From a checkpoint of a small mixture-of-experts model trained on Wikipedia: width 96.
Below are experts of layer 3 (counted from 0) of a mixture-of-experts language model. Rows are named router (the router's row for the expert), gate (a neuron's input weights, with its number), up (a neuron's input weights, with its number) and show model dimensions 0-95. Each number is 500 + 25 x the weight over its row's rms, rounded and kept within 0 to 999. Numbers have three digits each.
After each expert's rows: a language model's description of what the expert responds to; "comes after" lists some tokens at least twice as common just before its tokens as in all text. This comes from a sample of Wikipedia text that the model never trained on. Tokens count by the router's weight.

# expert 43
router:501537500511523498491510492500486522509493506563509457522538494458446480487475468498526524553510534517511499540523513512496503528487509465467440490492473500501529472490505511487515490506488549510496507510526511498541501489450522515552505486498451500494520506469461517554481479457498474509
gate0:484505478507454527457495481494504531514511514492538493501495496483506429483483529480510498512520473468478517483527500513461495504575441477495461478491466453523470526520486532537474497468461536523481500502519470498505528513482522510518488521519461461498508490494513494504453485523465493516
up0:528478530545517503516494486515501508513473512524485529497543498507528430433572499508500513544486505515480536500523503466524479522534473503494512486516539493511487491460512491479520514488537511529459481505501511577498527496497504502484500513501509521529502498499507508500552525510505544460
gate1:519513497490507469494487483547489535493485525497540548497515506473553466440512502469526499511498447502492472501493500495524487462485481490502435469460539456513532478471533524524538471533468477482502508487506463539487501487535462499491530506483472489522531497513487504477510531509494508510
up1:498526481436506488500527460487508479495473476505485507525465481483504529515537472509501495468481496506456555525486474469509538532507529445534531501476502524429479504459514468478526485518469484484491538446516513498511486499465502493506507525492510482503496502496511513502529491484541483447
gate2:504499502479500489468479458466561511508519525515444476502525552471468481497456500504506521534497511537475506477484495465498504509531555502524497465513507498467507504500508511456517504515454521507493526486511563479512460504506512510489510488494495507502500436499514516485524503546494437473
up2:517497496468533490505483491474521463510516515572474519528507483470450486470479501505509498500504490489463487462512503503502519493510519528550484491493449477530482530486480505463509519493523510499516553536556522545472512519468501479447451504527528519467478516502484529506524496535494498478
gate3:459505474510502523493472512485509504526473524507501484541535467492487497496532496524469522518476529538520511541495495484556499566516527492484502498480534472536549504505490519457480492533496478464497461514510492481509439484489454506494510498482464506499529476473517499515540532477463501550
up3:490448475484543486496534483494520479556500519513511531485530490479484540451517462496484493519504512508497535510528500460532479477482465488506456497480459514483503516476501538473503476564536472470476545504485515471523470509537519510501470508521491555502522497510502515490486526519545509502
gate4:510501519538507540505509499510485517518488500513561564479523480524514516491520498503527503525500504533501454520490461464486472502539454479505503492453501458523502479472541540488506489501530489471470469518506540506503510500453479494464437483507525496528555484472499504506514477505535497515
up4:516503455518480520516479507453473491482480487525465502455492531491495454507520517511461517466520489478492534464501474528511522512566487472470520462519535522479514482499511468528480532484534507513504474486489522508555485505471490513493528493490477527500489468480481508480516561459477538467
Line breaks and brackets. Line breaks, opening brackets, section-heading equals signs, and hyphens or en dashes joining compounds, such as record-tying or build–own–operate.
comes after: " |", ")", " =", ".", "==", "S"

# expert 10
router:517512515495483504463493486500484501527442489569483494493541498482501486499485466493509516524506493507555506529482479470500527483492479529463466476523546507477490520502481512513484544484545552517480511515553514508527512457486503481509504520471427507503532502471478521540516499493458501491
gate0:465492508484513526471502526505514478482473501504480505487514478498549538470503505542482469516485501482487534487544483451509445486514498492498530512514520450479512478521540521536508480545472493493480465483503492488518524471508553500456504505506504438507494514506521551480533446477494536501
up0:514487523464505496459461510511445526521449449492481467519539518493506479489486559538454458474496510479473480498490485492493481475515517500510498502453496460465506460498533496501494519556462472508478546502476521538487502507518467514487507526492511490535497508481496484489528486516494535528
gate1:482569458524510515509508538494501518554502507484463498500485522495504486477491442539487520511515503492507529503489538526500451502476482459529451494487495487501508520460513515469471516501529531476551524496475452514509521460493529512495491517504505461509547482486498503529509507459504501552
up1:544468489474502507492473521491501519515510521517511490488478500510485499477525544529502478505496486484485504522578436497431520505508510531518513470506456484515441520538501492545500492520492480487494531502544564512519515481505533490501465515525498493474492533485529505498475487526483457502
gate2:509517529559495489509501545480517512504502486489509501475485558498461485501553496497480524483521530496501501489532489461497498549481484502513504500474492491482459503504504480469511505510535510499530523515543503513566531514519469480541474491503525532515542538484461464492455502460549518478
up2:483529509500508490528512471503495494503501520487448546477517546475480503498530557512506525520496499500497466505501477468510506482524527525522506485502528495522528461526452460447506488513477505526484506451473538558543496502535493483545520483512492529451531519481511501472500491511494485554
gate3:471497515458506482496511490568487447510468516499483491517489525458524475508457483477524500513538493513474516481512509519462503429471534495472489508489521460488472530475521504467499449517512515465502490468520481512479502493428547538511480476499488489509496517472502518530514508504499498525
up3:499525470474514504506521491491492494474520488486460508464485521480488547512485493530464481492540517451498464483452534511510487446523503503481542474496487467504479510453502582512471478520471497496497527506514521450501482506494538497503520543511535472486530494486534507497500529465536485483
gate4:509501478512510492534472499514514542511524476472515522500507537503510494535507427524481530496468513517509488504496480509486472473532500485523488414500535480518515519506479507542474494481517486519486469552508516499508518479514544507486508575498499483476499473499530536484528446508489504462
up4:486486446509505524527526492499530446524498508558508498494497468528520555488466493478532464512502507488470531490536512489466495531484501480515515498515494489472507554478471513512518510513509515522481558525525501486454534505467501492487444465500470498454492529512499480480491457484522488465
Digits in numbers. Single digits inside years, counts, scores and table figures, such as the 9 in 1987 or 2 in 100.001.253.
comes after: " ", "1", "2", "–", "9", " ("

# expert 23
router:495497510497513496459471487488472507492465512596505500513513528488482508511481477449508523538523529508536495512510511453505507503471475540457513470539543506481517497504488514492510561495520551497475503503533523502512485474503503496532477486484450538488526490457469521510506513481473520502
gate0:494496491516501484475475539519504504492473514521467487501539554481443520509528531519484525534521474489512502467505517458514487500467502490511503519475464514481519525484488519477478490470492486482507512504530465508517413481505481468496500509499484512546535486524540522548484551554515489506
up0:459499515519484532487472505508504516556475520579501475480516513474510496522530526531493548476497488510522486501476494514532466502449506475479482555510488514487509490485522491457504525514515481486511490526549486511472467491517455493470471486459496478533525466464483540501502515520496542498
gate1:513504506497507483528489466483509485525472457548499494471536508527488485466483482496486463515497532530483546483444471488490518486518535520511539557497520500482511511466482491516533554510486500469506486523487435491518524508508488478549452470502465481514490513540510490522493476476535495529
up1:536538513504482525530521504517488532536509476506501511481508513457484459526502492560504459527498492516546528494501475526535478528483510514502489502512528498502491466489473490481537478520511536528480536485515439504515499469488481491560543487504534526482540551492485509544485533498508508530
gate2:515506470479470514484481451500466473506489547497495537547488540451475509514518533492508527483534489501466500537507488490494451489491489504498525480503505529475472453510461512479507509478500476489506556469475491496452427537485484503516491508509491447492487511514516519499497528481505485553
up2:524489468489549509494502507491479541499512530538480490465512503517497492538491495516515517498463489502508545483514504512521477475466461485505510471499472540470526466507521506462505542503472444533444477510480487470562529501474483506474552468492545475494521461481495493486541515499502499492
gate3:492537512504516545462506473499497525505488447528499527494505475499502484544457468494524510539477517510514492488496521484529525528473544503450488496490482463491517467492506553546516499516525524480513500478477433503510523491478508500474497516461462511535499447461458520513501510495510526532
up3:463536486524492509504502464503555515527487513458485522467501487472548510558486484517475483519462529556498486511496519464534473470475542536471491525517492467501525489529484500517532505493528510475518503486490473504513497544524511484491489449462514479501516504499460507514435513500519515522
gate4:488542441467494487500507480525512452519481537490488515466513516474494493510497516514494495528515486541475515530484487467497503501467523521512487499510493477490504448512510456483488485517486481477513552493506430511537513464533453477538502477458503523499523518502473480511427496465509487511
up4:501481451485502490494479418514528432483480530462508494488478516494453533531525521486480503497482501510502497496500502519495413523489477477490510498466498446490515464545501522507470493504476506497483504510460476488497498499510469506509545482504489499483521488507515478472475544522534489471
Digits in numbers. Single digits inside years, times, dates, ISBNs and table figures, such as 20-2-4, 15:5-6, 3,50-0.
comes after: "1", "2", "0", " ", "9", "3"

# expert 1
router:498475463463541508474502472504498474504508507561535486540478493464499500528490493488538482554504499502482490524528496465478494526467485521470495486487533493485473492488500517467519538523505520508481497524527517499537513442463522508541527494471452509492510506465509509526526456449452502515
gate0:513514489497539490459478487510485495534516465511504515531487504471467507557500477512510513502517500462469553476492520511486499494516515482502550514487501549514444497503521484532497524518495479497433526462436474454489501484506474498511510522480565481513505472496489541499528513486518473495
up0:521495517502534489501476538466536459507523521485465506485490508503516509491556534503492494521493496545508493480524501486515473476451474575502469494500503514508539523479512514465499539533517491484485455542517545479490480506487512504518498469454491453528482515479487508477508508471505454550
gate1:507518494502497480494451515501510474459522516470497507516471521443480488462510487476471478511548498491465508492513471516454490531473471514467461481483484531507494543517465488466457543479491512493467501535472571485514500505482495532482516562469508514474491529496542494502495504507495484480
up1:481502526508523498524519490498509457515547541534530488505488480407535479485511452493495488506521484506430542503518493490474482542496476498462522467521503500517556533499488509503500524496454512488471500519488512498504529492535497494461519524508484490479505489512507473459518459475496511520
gate2:499489519446497510498511539483491495501543485486471490495493514500503485559475453513512504479481468493504504511482529477535486497534501493497488468534534535476500496509595531466502495517492533491527510541490533462549484533487488525460523465490529499519506488508528534522499478511534487481
up2:501515483494554463516511499522532481471469562519438463459514494498484528504538505513504490551499492470491512532503477522501529505505487478516469526526483533527466508494526488534462493545510467512505482539487495533489459491480504500496510520479482530502542505482518461497488527439497490476
gate3:498512463467524511495498505523498531499486510470498524523484497495495453454472471519528512475492532480516480509482494459477473458510476476498486497495501462513491456529526497480523462493487488493520538511585500475489481423480537488510506506441492501517534509492458524527497492513522479517
up3:491477466519509504495457483505519444505490548492486491459486480505506514530442478509481518531513472513482480534506513500478494468494489552510506519522514530543485527511478496515525535536489486488464476471539527517428515495512513495520534488509489473497525535528471459495451491496471470489
gate4:540529438440488525512496460485516524477502505514490503487547488490516461512509462516482465514509528473488508548437516516461531482506499500487496468506503511488548498541484465507489482512467514556540481543517476496482472501521494495514490468524496477509497509485472507520539524476505522475
up4:517512503515480504515465522496545532432537487483509508481487490515507497489503512508504495508541528498583499528477492484508499512476480548482527512494511485545507505488451550518483517522470543511525509503508519506478498570513528498465514477521483448495491521474457523496520502487484488531
Mid-number digits, odd script. Digits inside numbers in tables, plus rare bytes of Thai and other scripts and word pieces in the middle of names, such as Sic-l-en, Bé-l-ier.
comes after: "0", "9", "8", "2", "1", "5"

# expert 53
router:528522484513474558489492509499501497508459534574481474504512493450454497478514483474507505512549517486545505532487485512446512511490485516443452491508471491463512513484499516503510502478501547494471514504535493507522511479467485504519485496521468466506543507491480529541500489468534474512
gate0:492499457505470512470489486480465482479495521452556473534510467473459519481524538504473530530531478491499506524476511500498470537519469473484513535482514516501511518489501473490517467444535510477463499502503486466512546506517501486476466518479504482456476555508515534532499521507526524534
up0:478537470472508471462461500514500529474522515497480480502503495480494467504487532526512493536489471520508460576515498527490506546493530506484488502493499487505533529516526518529508476525517497484490530533495532461528524499516455471483469471493469485447506555510508521510475476534487482555
gate1:503517526532495523467527542541544516485463500489506510442500479514499507498480514509504506541507501453514518461531526504486513475500469474507502546431501506460457453498480542526490461485482507523486473525527487507542512500508509494507491561485497520539515508496465461519499502477490501486
up1:525497524500451539469484546500563560501499497513465475494468503493522482521514476470474503495512507454494486449509520523467532510458489475505525505524497497470459532484474549525479517493535498543467519524509482518524498485511504506492454520505490497548479507501467479517531505512468486502
gate2:520491494485508544469510475473529446572511560517482519535501482498440527489518517531445495514462488487489535484524515515502499490498503498511531536480490481490471495470534449460475496512475472504501531491505481487492505484510459511537485486526522543514498472510483507471517461503477511502
up2:472505511511514507475466534533496526513518546526519496460522494514514516468481556493498474521496485432488484510501518500467474477521477544505498513475480512515494502539487556514506507487516519522498515519498557466495542504505530494472463537540479443447524487512498502497487500480464519525
gate3:459493486540530528448537489535514544527505485518510541535506505507498485495524515524504523513488494460520525468502513466495528501493501484516515465441460466507478525501527519491507474555519546517521507512522482470564489522478515521477502494507549482521516495489504539482477463519525487489
up3:509532471542515528524513506517514500566485520497477538520503515531490482498497474513487521492501477491493542501559518509486490518495502466512541489523500466504499542505467524535538503507491489523492480523504469495544466487469461498512506497442507464520498497505498502538526557471495428520
gate4:486531465580556513471536456517502479505520513509512562481532481510475510500504513464515439506503501496516485517455507486512505526540514519428526484501519503508487492491524486492508480479536518550525484488489508483521455486475471516478508462513492492494518487509518512483501476519536502503
up4:500525515519491506477484509508507548520513499483495500476559507475462532507518481499466476488494503543470481476469504510523506495505531487489469531528496504415488505533495456533524522488529491523518522523502472508430490507550497526473484467517519460504516525499517537531494467503530508474
Spaces and ranges in tables. Spaces, en dashes and leading digits in tables, score lists, ranges and dates, such as 1977–78, 2.0–2.3 L, | 41.
comes after: " ", " |", "2", "|", ";", "0"

# expert 31
router:518550464502466559462511466511471488467501529552511507489493506475464490510474485460498502508522538476514514510479525470537534505504498477445481449503523502502496522514517490513477527473495507547525483541538504506514525470485522523532498511488472491494497473448478496547483508463479494505
gate3:517482487500509528460461494463525493533486551486497448466492489532556507493478472548500523505505538471496484483441488497515484522487516489548508511526483464487514556481465498510494488440475456517515518507516505511521510541495503499510519489467500460512492500508544500463520517468487496489
up3:525512473546509490487540484511491526508497540523501507518498467522496494488444520481534506505514493516498531517475519534440447547476517450500544493498493498445460482485494474479481497525505484470518522487495445501525530501463498503493507460475489475464502492486493553509519516499533481521
gate4:480478468491502563487502531483484506521524540514461524475504478473490509515469450499514541504467476496527531490484521495486505502505490462505517471510490472512545501460515508485487460487439536500528516491493496462507502515450521478549473519449474451521504447493472506497507514493483517494
up4:497500457498496485507499479511554511466472488506481481537526503499566457481479532492507464538519503589519515508503478503504499522541491487471508514485504479493514483507516469522538493527505494498535456486472481522549476502505456500507479468480496483482505506506539510513462507554517480531
gate5:561520487532511505513485441491539485516482498481469514501493501514522495514446503524473513470529475510492510537496499517512522492493502515509482489474510493519510487537476481527415481488478470553519479514524509504514485465496500502508545503497481515527485423458545506502467511500468512489
up5:508513544510496510491500523516436562529489474477482494497500454481509491538491505541510504458488526499494470514516474494482522487456521508481511527522523495549483479531493485501507496566516493491518489484498478521539467527461509491535505476470493556526539457492491515502451518526505482504
gate6:517515516494480463482482505518507500509477536517468510450474493489544549453543525529497485522504478509519515542503495519539536483496517479456470531493515526537509482514543468489475533537499457488488498538535497549545493500513500514470507519463496469507545469469503524500509500483509523481
up6:516530500495489490510450488499451449470509523479524511515495500472487488494474518471480522505490485484473502533509488524524512520545535496500478456506459488538505497478487514526466513498490531549486505497505507567522506503509499480473490557553455530479495543494563519508479501504481487464
gate7:529516523487463514468477492522504499466507504519463476518495535511464523516531522500450509511495525469526497504506487476505530540525510509470526498528448533535545496494453485498460466526467489525503476543496498499488502444473487493533506504507441515495470503501498516514444551495524501482
up7:494503521523499479477530517516576449523505497501517510503489503513505525512514504485525521537495503504517486499500519444488512500494463543525536486497498522491486467485505545465486495484485485471476550529471501515515448494464526508529545484503486513507467485469449520535479532535446524487
Hyphens, list dashes, th. Hyphens and dashes opening list lines, and the piece th in words like depth, orthologs, or before century, plus the decade digit in year ranges.
comes after: "\n", "'", "-", ".", "–", " M"

# expert 54
router:497513460480513529477485491481489474496469531568466494485513543514485493519490489519462465476519496508509476521489463463500492511478482486470478479488501511505508495473487515514477538496534564533503479513525510510531518512481505558504517516474536504461495496421475530551474504483506477507
gate0:504510495542489477512441491507521537517469505549554459541559478494514495533471493506473455513506483501458515543503490508446473507551514522487525517508511507470499558479487517501510534504459483513492545516521504510522484480501479504496493529521487496488517516514513550493516491514469486519
up0:491506479475491486486507526488485548515523496499481487501478473493502479539498470528501466503532448474463512518525478503475498518512507514501485480470504541495484535521498528522490492498449430487530506508486471519454503498440504471497471552503489506515514512506446478464451478474462500542
gate1:435511471492497525481490503521468486549483510503454501463504517498512489485463499497498476485515470489475508518473459487478522479501499517499493491420518464496480537496505446522475477528522483492490455516526537502463517473518493509489496432472504512504501498517561486517514496500496531536
up1:469473516461498499518492498456515508475545519493492494537464515495508492554533511492539469447518494529545500501542485514495526501469513477489481532505502453457510503494514507482513505499520475490481449499495532538502509490510488499524483489487499510514511504504537479506500445504413522546
gate2:467524462490540507484533483514487531480528485486475490508562539483476472503509486494484508513500455506448492584477527496509505474451519501497560500527541482494479513485477522450510469484519479484511484517482500491529480500480510516496468509486516478521514530532478492494546533521500511487
up2:465532515484492489492520481479524518519518510518467528511442533520420528483497486510509502541506517463515527490466536501461517488560539491509525447526488473511492439505503514483499509547493474538520477487521519481496494489483501504480516501534475478470492529483536500514519511509463496500
gate3:516546520493517520479517510477504517507507468496464503485540526493494451473571460528481527533498484501453483510455542517459505502490499526498537452550534465485473526476486468472523549508493504489513461494512488520507514485496479548482463500527502510503489486480500494502530502530518486476
up3:477498516487509486524524473534481523506564501476458502475490461474513471545516513452544513469472504516506557452520474512555507519503537483512480504463498547477502467528514491495507466509475503513504497514472528494514477522490530456535479478478497485529523485520478496472501495504464483467
gate4:496483449517495553490480483529511510514497496499465512534514479494502497478545498527485508528518505537489501515467516487537508478438561510507516556503499515545509562486525485508474451480481479454510535523513515474498469490510500477515528489459492523512514499523505506502473515549475470508
up4:479499503469522512500529545470490493508499488473541483515486500518466522493429461456503479518480469495546542501514478469464512508559481511517484437518513454497517478527479548443536507487496500461512479499517508509487505480492494496499468533531480486513498486509470498470526511471502511487
Table pipes and colons. Pipes in markdown tables, colons after infobox field names, and list dashes, such as Home runs:, Facility ID:.
comes after: "\n", ")", "3", "4", "5", "%"

# expert 12
router:509525510518517494468481488505502505534512522515476437476536503457438492519491468492507494500537551481522457520505469478518480511481504506467496499539503504499476500489470520520499543512493542528440488478533509508546493484496517515551540507493479495477502468473450515541481506470499480491
gate0:497545490520497526458548460529482483496504524488547499496498508518489496487528478525507524491535523501519474547458500478474519481459522517507495478471561512515498508529462467504517498478547516494475501460508511478494534486523501500500478519477509498510539558523484518488537525480567510519
up0:557478500498520513475488530471493495489537499474521504452506487541533515514466505515519460460537562523558500499504435503499499505523515493502511524512492516467554524510524486502514525486512499528547481518503494489480478507525507467488462495526490537514474506507490496519502498457512551458
gate1:485472497460536483446513516523520464509460524523480498489530460530459509489523533496483502485510504483459462545528508476450510514520487509520537451508491511493468484481521542510499522535504490497480524461547483504484490492534536542509501508521465532488507535503456524485489493491493470532
up1:506534463510509531504509460545485474478522531516521481494518503501551526500488463547464497479481496529487536502487491505521527519515496484461493517523487519502580493537512475550501465495466507498548455482469442462505494496487516492508484484473482517519531494483506504487483525518494540519
gate2:518491507511536506481507424516473504516484461498462507489526542420515494467460466516515476520486559492511478535491471493524467484536480489485463484481517513472497525446506521542533494525493515502507503470501465500463472486508499493484518499500474474489499460535499514521501504507534498517
up2:482460492542460524487523530476498514504535484499515464473500503468504523485545471496463531518501524537518522488476558485496463505512533487480514492543502525485494500537470467484502542463526472490472519471506513502448453512516551502538499500509486481484480488515543539473496524528521491505
gate3:519521491529513539510463454511535480549523527495496484496452490485533465463482468499489505477544531537509488499484509546519521512488539514485490474478502511499491498462484524473461524509504513490484504521518525527489471479520484483536539460467481539488517447461500466534513504513493523545
up3:517516537543503506530447445475484519528522547508494500461541465493464485469500442447483508451518504540484499474505481513505469503506514482526520465469506480518464530486498525522514549510506513504467525487501493512491498494500491520485507475512502538490516484467502504468508493496544518445
gate4:536480505483491515507513441523532523554520488481547479518479484480508556486459521516482471505539507497506519542523506454516490516478517509473492478468438493519490505477487492530468504523518497530490465493496503513518480492484474453528515545559484475521472467493480488494504521472480510482
up4:464492495453502528479513480522500506497475477489510537494520509521482472529553495482475550488465497509466534477515541495472461466486531482512507493497496497473442490477505517510536490523441484492517532535536516478564439499501519492536530486522475517501499480486511496524494520500484518474
Line breaks and headings. Line breaks after headings, list items and table rows, plus some capital word starts such as I, It, O.
comes after: "\n", " |", ")", "|", "==", "==="

# expert 7
router:555479473505510519479465481483519481497488534565481473503519502479489500485479475521513499506547515486536516540485490469510514521496492499430494510488473502478514495501542514483483530485497517497504493513499506500540482504455478524496511486476501497506548479487449559544533462443524472492
gate0:496512523501482515497518508522479512554483482512537494468507556486500506481547462505493471513502521489438462519482518455524512502479514510508482469562519522550529524506501530514533478490539500472485466538517537489522507489476513515534504529524513476534458491500501528491492542460516496508
up0:502480536509465510553474553470501509511478463514521522481452512490482508507516434524510483493477550484469491500469468505510515514456496496494477496514482505568550496545493536526507516487493497483491529542499529512508526489474473486479501495522495479488488534486501453513469505522516526462
gate1:506517551493545488481494466499493530512509501510472510484495573498513441505532488509455507500496547497502518503469462504487501455491518520507515502502516492531542487473513532500496536507497537501512493497522491529490477511486469511486459494486501458491558448516464515494545524495530528449
up1:483472516462484505497462541492512452480481529477455543485484551508532475484517500488518506490517480525505483477517505501514518470479522456514466465449540497473489516496508510497461509512494485511513507509501521506498494495496508539505534461438503522481552472477506522558519500459480458522
gate2:494501434499549504495508527506525472502494485518531495501487515487517484539533527485503490563529535533516486521512537507509488511526535498505532487520489534498540497530546502541455494528517492481503467482505547441543478489476473509525455486494484495506486549465482523488503500500482479486
up2:498512506494517475479498494485517487451499542512509512436516465484500433481467507498511532510493488542516519547512489533503486514504495502489517498518528500492532481486502525488541520482463465514513526530491512517580496479457486506498494462514496536518488500443492493544540515529493541495
gate3:488520490521540525518525489508515520471494483512516494461495461479495450512532512496472478515490482526510523476532479508519529547525513478481505467488501493547493498405499466503520498514496493499501510521501492531539561493524443502480501513497498508501547477478473501487509545483496531452
up3:497505483537521514508532485474505525503516495526508498490509495491438505533504532470465467483475503474484510488536505449495502492512468514470485500469447475499480499529495479514485529511530460532529491480493516480525517480515488463488460537510500466474442537504553532502520460503546496453
gate4:520494521498490558534504558492503546485536474574526512495496490488473537517499501507475517495487465514509476489486529474541528482549482466503517487519524514544527479480544481551503534466504487517513512487503491460490498479518482494504515519468468509504487479495490523545536476490526490537
up4:503501512523494498504522530525477495455522501526463499457522505483480473490505448498542477506479424503509507491488542496518520511521497484494521505511472517461493444540511478508498537471514529511500547465457497489472523485487502508471469501461489519504485483496518477513485555472474444471
Spaces before numbers. Bare space tokens and table pipes just before a number, such as "as 781", "July 16", "in 19 seasons", plus dashes and table separator rows.
comes after: " |", "|", ";", " N", ":", " in"

# expert 22
router:514530483474535506455471490522500498523516527525478481498501509504458477524480494466512458490550522495498481530528479512476476488497463500464455463483485545485505505506470544525499540530489566544469491494516535475520543464493516514539499519505469484476513478475484517512482494456512482493
gate0:483548489472531502489529503502520478534521537508502510517527445501460480519485482456477511503467523487472517507471510486506473462519549495518483515460506509524488484530466504504511491482483531475470501496507512498488529484480463541484522534561507475506506561481446501489530530527463525497
up0:563492497498535485478509534497462449512477479514522526499502559501507475480479464514544490464541495512478499468507487529481572480514536514511520454490486508518508500527531517496501511498532507484458499476494535497500519511532474476531464540498482517508539526497494494498487484514543481465
gate1:486496477484505523509506489500468479483494524483484509446519533493504427490522507497497517521494488454501488479507511485531488470508497477553498444448495512470472542498522478539508517498493521525548481513501499469494575502479500486508564492524491466498491520500462491534535497474474507515
up1:502535449581488528477496472525471438536497516518474558503517488486522503500485534505495506467466510503480491534506503511516506470491491498500484507532560501521484499539510509489544530490511487468500500523492509536460540495473472491544499476498495543496469523476496482492496455514521510501
gate2:476476531499492499470515545427511491480482555522509472509489524538466483478511523514492543492549510451460521477518521463483526485543493513547547478487500517482509511490521544524523535480476509497475500519529496477512491491486500483519463543478517481495504521478526519475515522497515530492
up2:505524530463488489527504509479502499486487486484471484561500502482540499543464506509483497518481522476494583465499488500528540527507479490460488496477481511510514479537481483520501528508482529490515555513481451506487512520496477522499511488502484535510515500496487451534541477443546492535
gate3:475558522539527538477493521472508499498494532483491492465507556503494514476509489492506511464490551492517462538519527510518515499453497525503448516476472500506445517457466489508470457513508504466472505449498503482491520493522535484501512508496520509516516443513507514469509467482473535484
up3:493511455493459478495497482522458550543520472480482502490498523460515509440529493481539514504488486513534492479491487467542521505479531431508519513509552448485471497486523509501510462503534550473516496469500493484523478503495508498529517474444514501515479507484512506507503541499508517473
gate4:507466412507489489513471489526487499509487539511495490505510529496523478519486502499574503524546461492472522467497508495456538528514536474518505456505522501492490514526522493517494483506529457525504497522528525497488484513519494535493489468516433478507494503480554524501533534505481505504
up4:530473529496513509494502498530522540452488458481531530499477523504484477486484479478515484492522439492464477517495486513513477487529494495494514507474501462486454483468476493521498470503575497571505515503519476530545481498486482514478489496522515442485494485496508514496495490518482571484
Word-internal pieces and list markers. Mid-word fragments such as -ul in beautiful or -ai in Azerbaijan, plus dashes, opening parentheses and coordinate symbols in infobox lists.
comes after: "\n", "|", ")", ":", "er", " /"

# expert 37
router:504480477494542497487482483466497499500464505545511489478536500464476509545486492473540514539524501498474510551547496448489511483484499517439504474549522488497494514517492501495501552479517550505469498495528517487501514488487477489526503483474448511478529490483496540511494479463435511517
gate0:516540499521536518459505535501480462476508501461493511498532514483478466501478494489530510506553490500518494495500467478451469520498513433482469473480496503505479510493522500482474482516493500533496474466525472504571504483509511503540557511544515515484545505513491484540494468490546500472
up0:469518431526454509491499491536485485534518517503510489475528489493508505510508539473468494489495510478493499538514481485533449487515478472533551465479480459491497451466492517500533452519490477515524517463510528516510503526518509525528513520543518490469519480510489501480514550488503456459
gate1:535557471486492510466517509568512476505500524489494472448500506545494473508531498526515493511504523516541524507461511516520509481520509461535462528496477509490448475489483514454505552491517498488513545490496491512534470487462494521498510498512503498462486491489508490538481455477481444510
up1:496520543511492531492540495526442508532490476477455475492468470491457505469491506474497497473491489487505483457469506487549498511503450502508484479454549502533498532440500537513469493498488479553508487495482491497513472512500509496527498524449529466463502525477522487490513489489539527497
gate2:552497473531518506495509527532482473482498518495485483429504491505505480512514509498485483508530489472494493477477536496546522520463467444488498461484478483493497552493495462467506506520485446517530547537495503484491464495487496527505503501529482485571484500472502467530494523513501451487
up2:508531484532497467475504510504472497493474503490537529471509496484495542487466456528472454496528551516475537463520506493501531490500461485519498476485501517497462476496540505518474533480474449465506498511507435482484513506461456519504529495461525513526495487500531515461454469501502477485
gate3:494506495468489450486493451494531481520513524561513514491466492474519507504516489500486504487499462485500483504510451460539508530484487492462523496510521524489482476485525455475546512525474472540513472521501501570507536459507520505489497500538482523478495501501549516463517507452467475478
up3:483509512523551500513520489546500499450494506490489518467472516486499496532494495535507504514498505482503460494491486510488458531473502506447437548508518518538501526525521492474516485509491512541527482534546516483469480526450432506496527477466513543504521505496515480495455523508490528493
gate4:541533519549472522473492482490511475479490499490480491505550507502450463509519490489500507488495482521501478531516506487509512505455534499473477539484478474504507487526502457460452488506485472498503536447515511509518499535464498513525547507510487547569511499495519515471519449502506457519
up4:488512469483494500549516510501497548517519516496508533470493479492560504502523474528497493503527479485547521441474462515519494496548503479477539514532484483510501478514507530494547468512468515512535493513511508506484469504496518532461478496528525430499521500486514486494483511491504456430
Table digits and months. Digits inside decimals and figures in tables such as climate and election data, plus month names, years, University, and the piece fir.
comes after: "1", "2", " ", "9", "3", "0"

# expert 2
router:519482490506523526502484466452521464499481563518489491476525517518492454517466486511488519509514516496511483557528461477478485495499484481455478491486526501502483496501522516497488530505521539527520487499533523502535525516465511567534502506451499500487549462470480514492498474449521468525
gate0:517494474520552537523542489486536474565520529545479502501518495497507489507531482527505507500511495489508490508482517472511529501507478519525540468482494486476496456480494463474521523524473525524494532520477483504464458495491471514548492445475512478514516509472510521451531487449546503494
up0:512495514484466524536524495541487541468516474507532480522504514525495500488461476501535431511498505505523461542465484475498491492496515490461497495530488520517488510501476515500490491451535540496511488516494485487551505504502522513477489484510532554523484436482470494503479533543540540536
gate1:462515514513527528501516450447499464544504461516470466525489474494507473543476496443512485484487516468511512460464475492500507537479488511454506469476476494468490500519509473534513557491509558496528496462511468527515513510492480478500495482520487511488491456489517463476474504474508516479
up1:455515475484506526444496503497534504529499495516520481497522494510491497524486528477470487503481488476465542467510503472492536568508487462480490454455479515471486497550492520493503509522469524501489491505497477485523548521512478455481480539509492503482485455500540507472497507457446462514
gate2:486534506506504520489486504514470518547529535480564509477517459484492506467463501475491541518504464466498514503475476515483520473522479485501510522546508517503452558506494464489535490528478517551490475457491451482517511510518545483491512480539482489553505470502510489487512523484528507499
up2:531487482468494473484550465487522503458503458489478506519502489513500453493513483459516495497476470445504512522540514468492495556472490534511492479494462506541492495563483505462479486524527537467506540512475492506569472495520497528500494513516494515501511503506498511480472450506487521529
gate3:514514504501499545513457507532509509506443510508501516467513514500526457428503471487490498467487517542516455504465520522531507473448511503458507511509529492498487453498448530480467464485505529503521495493503483527496496502464510506491535459475495486495494537505482495532442511516510494461
up3:511494494492505497485512472520492453533527552486460483535493501493484512569482542537465505497476524521506499520488488467509518505539474500558482498451460513478535524478488491489520520492498517479507501523484488509532502490533552515495461544518491555469479519534543504461497504518503497495
gate4:527489520493477497504544519500564509470516485505519485446518550501448514521498454543537469505508498519501499522567506470462533498496538503468484530514515463519467518533492525501494491520489502489490489472496496482491483502475538556497514512507486521515539493492502513547490471541513521496
up4:427490501494487472503483551478504467505515473497513466460491541498465552544498495522476524534508489483481511463512506499487499484505496518474497512489448495477522525521495467521462473514512520495496474552513485505472511488502534552528514514493498506499477559530505499523519502465437485504
Copulas and table pipes. Forms of be such as was, is, were, been after a subject, plus pipe separators in tables and some name-final pieces like -an, -ik.
comes after: "\n", ")", "0", "3", "4", "5"